config = dict(
    n_layer=16,
    d_model=128,
    n_experts=16,
    experts_per_token=2,
    d_expert=96,
    d_shared_expert=0,
    activation='squared_relu',
    moe_layers=[1, 2, 3, 4, 5, 6, 7, 8, 9, 10, 11, 12, 13, 14, 15],
    router_score='softmax',
    normalize_top_k=False,
    routed_scale=1.0,
    balance_loss=0.00752,
    balance_bias=False,
    router_z_loss=0.0001,
    n_groups=8,
    groups_per_token=3,
    init_std_router=0.0148,
    lr_router=0.00111,
    vocab_size=4096,
    norm='rmsnorm',
    norm_eps=1e-05,
    tie_embeddings=False,
    optimizer='adamw',
    lr=0.00257,
    beta1=0.9,
    beta2=0.98,
    batch_tokens=[16384, 32768],
    seq_len=256,
    train_tokens=213300000,
    steps=9283,
    dataset='wikipedia_en',
)
Below are experts of layer 10 (counted from 0) of a mixture-of-experts language model. Rows are named router (the router's row for the expert), up (a neuron's input weights, with its number), down (a neuron's output weights, with its number) and show model dimensions 0-127. Each number is 500 + 40 x the weight over its row's rms, rounded and kept within 0 to 999. Numbers have three digits each.
Before each expert's rows: "gets" lists some tokens that make up at least twice as much of what it gets as of all text. This comes from a sample of Wikipedia text that the model never trained on. Tokens count by the router's weight.

# expert 8
gets: " in", " out", " up", " comp", " such", " f"
router:516561494507568476485460462571555504490429556473491523448431466536512498502484547512447503472525503497537484440544517408547507502507546447482460461483472552506401414550515523453533544506501528497504487551520514458526546449529546533480480524526495477492410496514529489587502461524567524449445502539512530562481542497454489517506530556437536508530480478552486427455408558452470454538551
up6:482477443498481568485445486518510492463574544412467522482530487518432518527503518476533593481433447512529413410478515546503542489371492410545429528510523506507513411477502525484453457511475492527473515540486522516469505423490541529523486417461535532483533494539458508527532491580542505573481522494474521482435425510503490490498445487485466475532542546546516498546490506480505423484489
down6:416464447504538436481481403507498510545489440508521510520495410525493549496527527467476465514490531502462461491480460562443443493500422507481576478521474507476571549617568584548535477458491497493569581477537520467529516471507531516483531507483485442568477506493512538502469520465506488516574491450505584554485579531507521559461489468511532568491484444530497516549568500495492467471464

# expert 5
gets: " |", "-", "S", "C", "L", "|"
router:477540445543442497507465474415526467511486626495550519470447528542534486428485558556493475511480533520479515431507479444488465544478517510471467511511453542528478455537542454486480522459541510495540519490489497479535467451469509532572457501486537535540489525548439555499472504519595527482459548488466528461531507545405451509497508553399530457579446491556501519458434474510558533574518
up6:508557480519493460535504495451485434411413530502525492487465451508547495469452563537440529500471498480538504470440451479490540513478484428472441511543503442454504510493531588497579491503479611518449536393470495538497530521489505491541567563492528491511454449565458476511527518527526523503468538583454484515575535523450463473442528466444510461528531555479525540553502486454562497467514
down6:495555506487466522468454540481487509511410483467484523602421506485544546488598477506501548460506544427517484475481453505521485480535450520493485477518530536493484468518514542495498515550364543451468521474476482547524470512496552473500503477489515494485496517461509551545553476486468552497482531497558489413501525530495491459464495481498525494390577520419601542466515427556520464490593

# expert 3
gets: "a", " K", "|", "i", "h", "at"
router:524586554536525514501475454502561458471487505479493496485478498548505517453470529498477454497476539494511507518512551439478505526516549470430503550568457494462421508571510524509479556410522524490511462439470441501548589452496550519518558530500560547514499560506530444585425542500570423454490471509539506466477514547486434548516497482422512507525466433534532468414550478513499475573469
up6:506541472524556545453477457535496399508466644519453535475478537492468578501546498493512525529510495493530576513492501527493466488486585454563493501552469634517493452532464493491478583509444482484523475510527581552533503450494515503570463511497499553437414514468497550465483518492515518475508468485521492446540503516517491476459478492463552451538400510519503519457455461532526489508447
down6:453431439520578554482503509493506517516446563453526451404418534500480483490549475467466522446477487493466526506540519482478530496529560555506494467479432528471491498479538524431510380503473485529489451504477539448510514447550504541583518606468570545502512432444528535533463534481465493587552489516479551525489505450517467479520548513437468491493458566438536521452491504491474465521494

# expert 9
gets: " the", ".", "'s", " The", "s.", "-"
router:547478465508567508539519465499511480515465518515541517480507465578476478483414569548441559520444482472475443513430556473467500534498559457446511493620531525507468477566484534511471551427539549494552487484491416551509541470494491503595538474488497502451432523512541470554510469490516475493429538559485512479488488539448479567501597529468503499510483504506442438468473501445489500563555
up6:501466546518483459435494457477480487473514535455512543451523564555478462496467532532472495453525492459528401497553577473534555486508409567550535483485475508513436439564492518537526546546529502497462509457509432441554484507537489510378505524520519535576510555540470513527521464502475490495456466462538533485478498493571435535523458544514455552483593420529510473541529587483503506486505
down6:569484450442476474487490505453524454440527452518520470512498502515499503494545499466460560600501571496504497545552566505445490456456463414500526527613452505517472486437521406516515442445463494407510494498510429422458518509514448511462491474527537538482528507451485536516499523489512490442517478531466546405535458469443525481475505531550514505553438562489504486572485442516525501451467

# expert 15
gets: " and", " to", ",", " was", " that", " he"
router:546555483562524572493505497563559495461487511524532550389421566563477477486457540554517519487492536485508459444453539530567501506469513463471462523487566560541468488563470517485489483498539557450508505569538441478517523521420496497551542564440530497486522542498527477540452485501514456481474511514493497445496467470424455528510536575472542529576474485558413483454505579522457522489512
up6:455479485489570560510529501516497486463513420578457473472528533544485525526487474582394454480460513509438457530459406513514479575503513495505441477494478414525475542587435523493501532488545519478530432496463537536507555502553494454505517431433483542456530540578535482472528583485522525519481616504452483494515546469472511466501467543489455512482525492535480466518498546497506478529573
down6:525394513523530523480478476578602469491516384455481525421540496514465555470492440535485490523558486547479502497466511470524438503509517550543623491475474521566526545489493451486534505441568487563491512529524462499506470468491552481467451550518501461455534451504530508479484523494500465537496552475526488530553558474519437482453521431415504537446526448503494523527514492534444485423530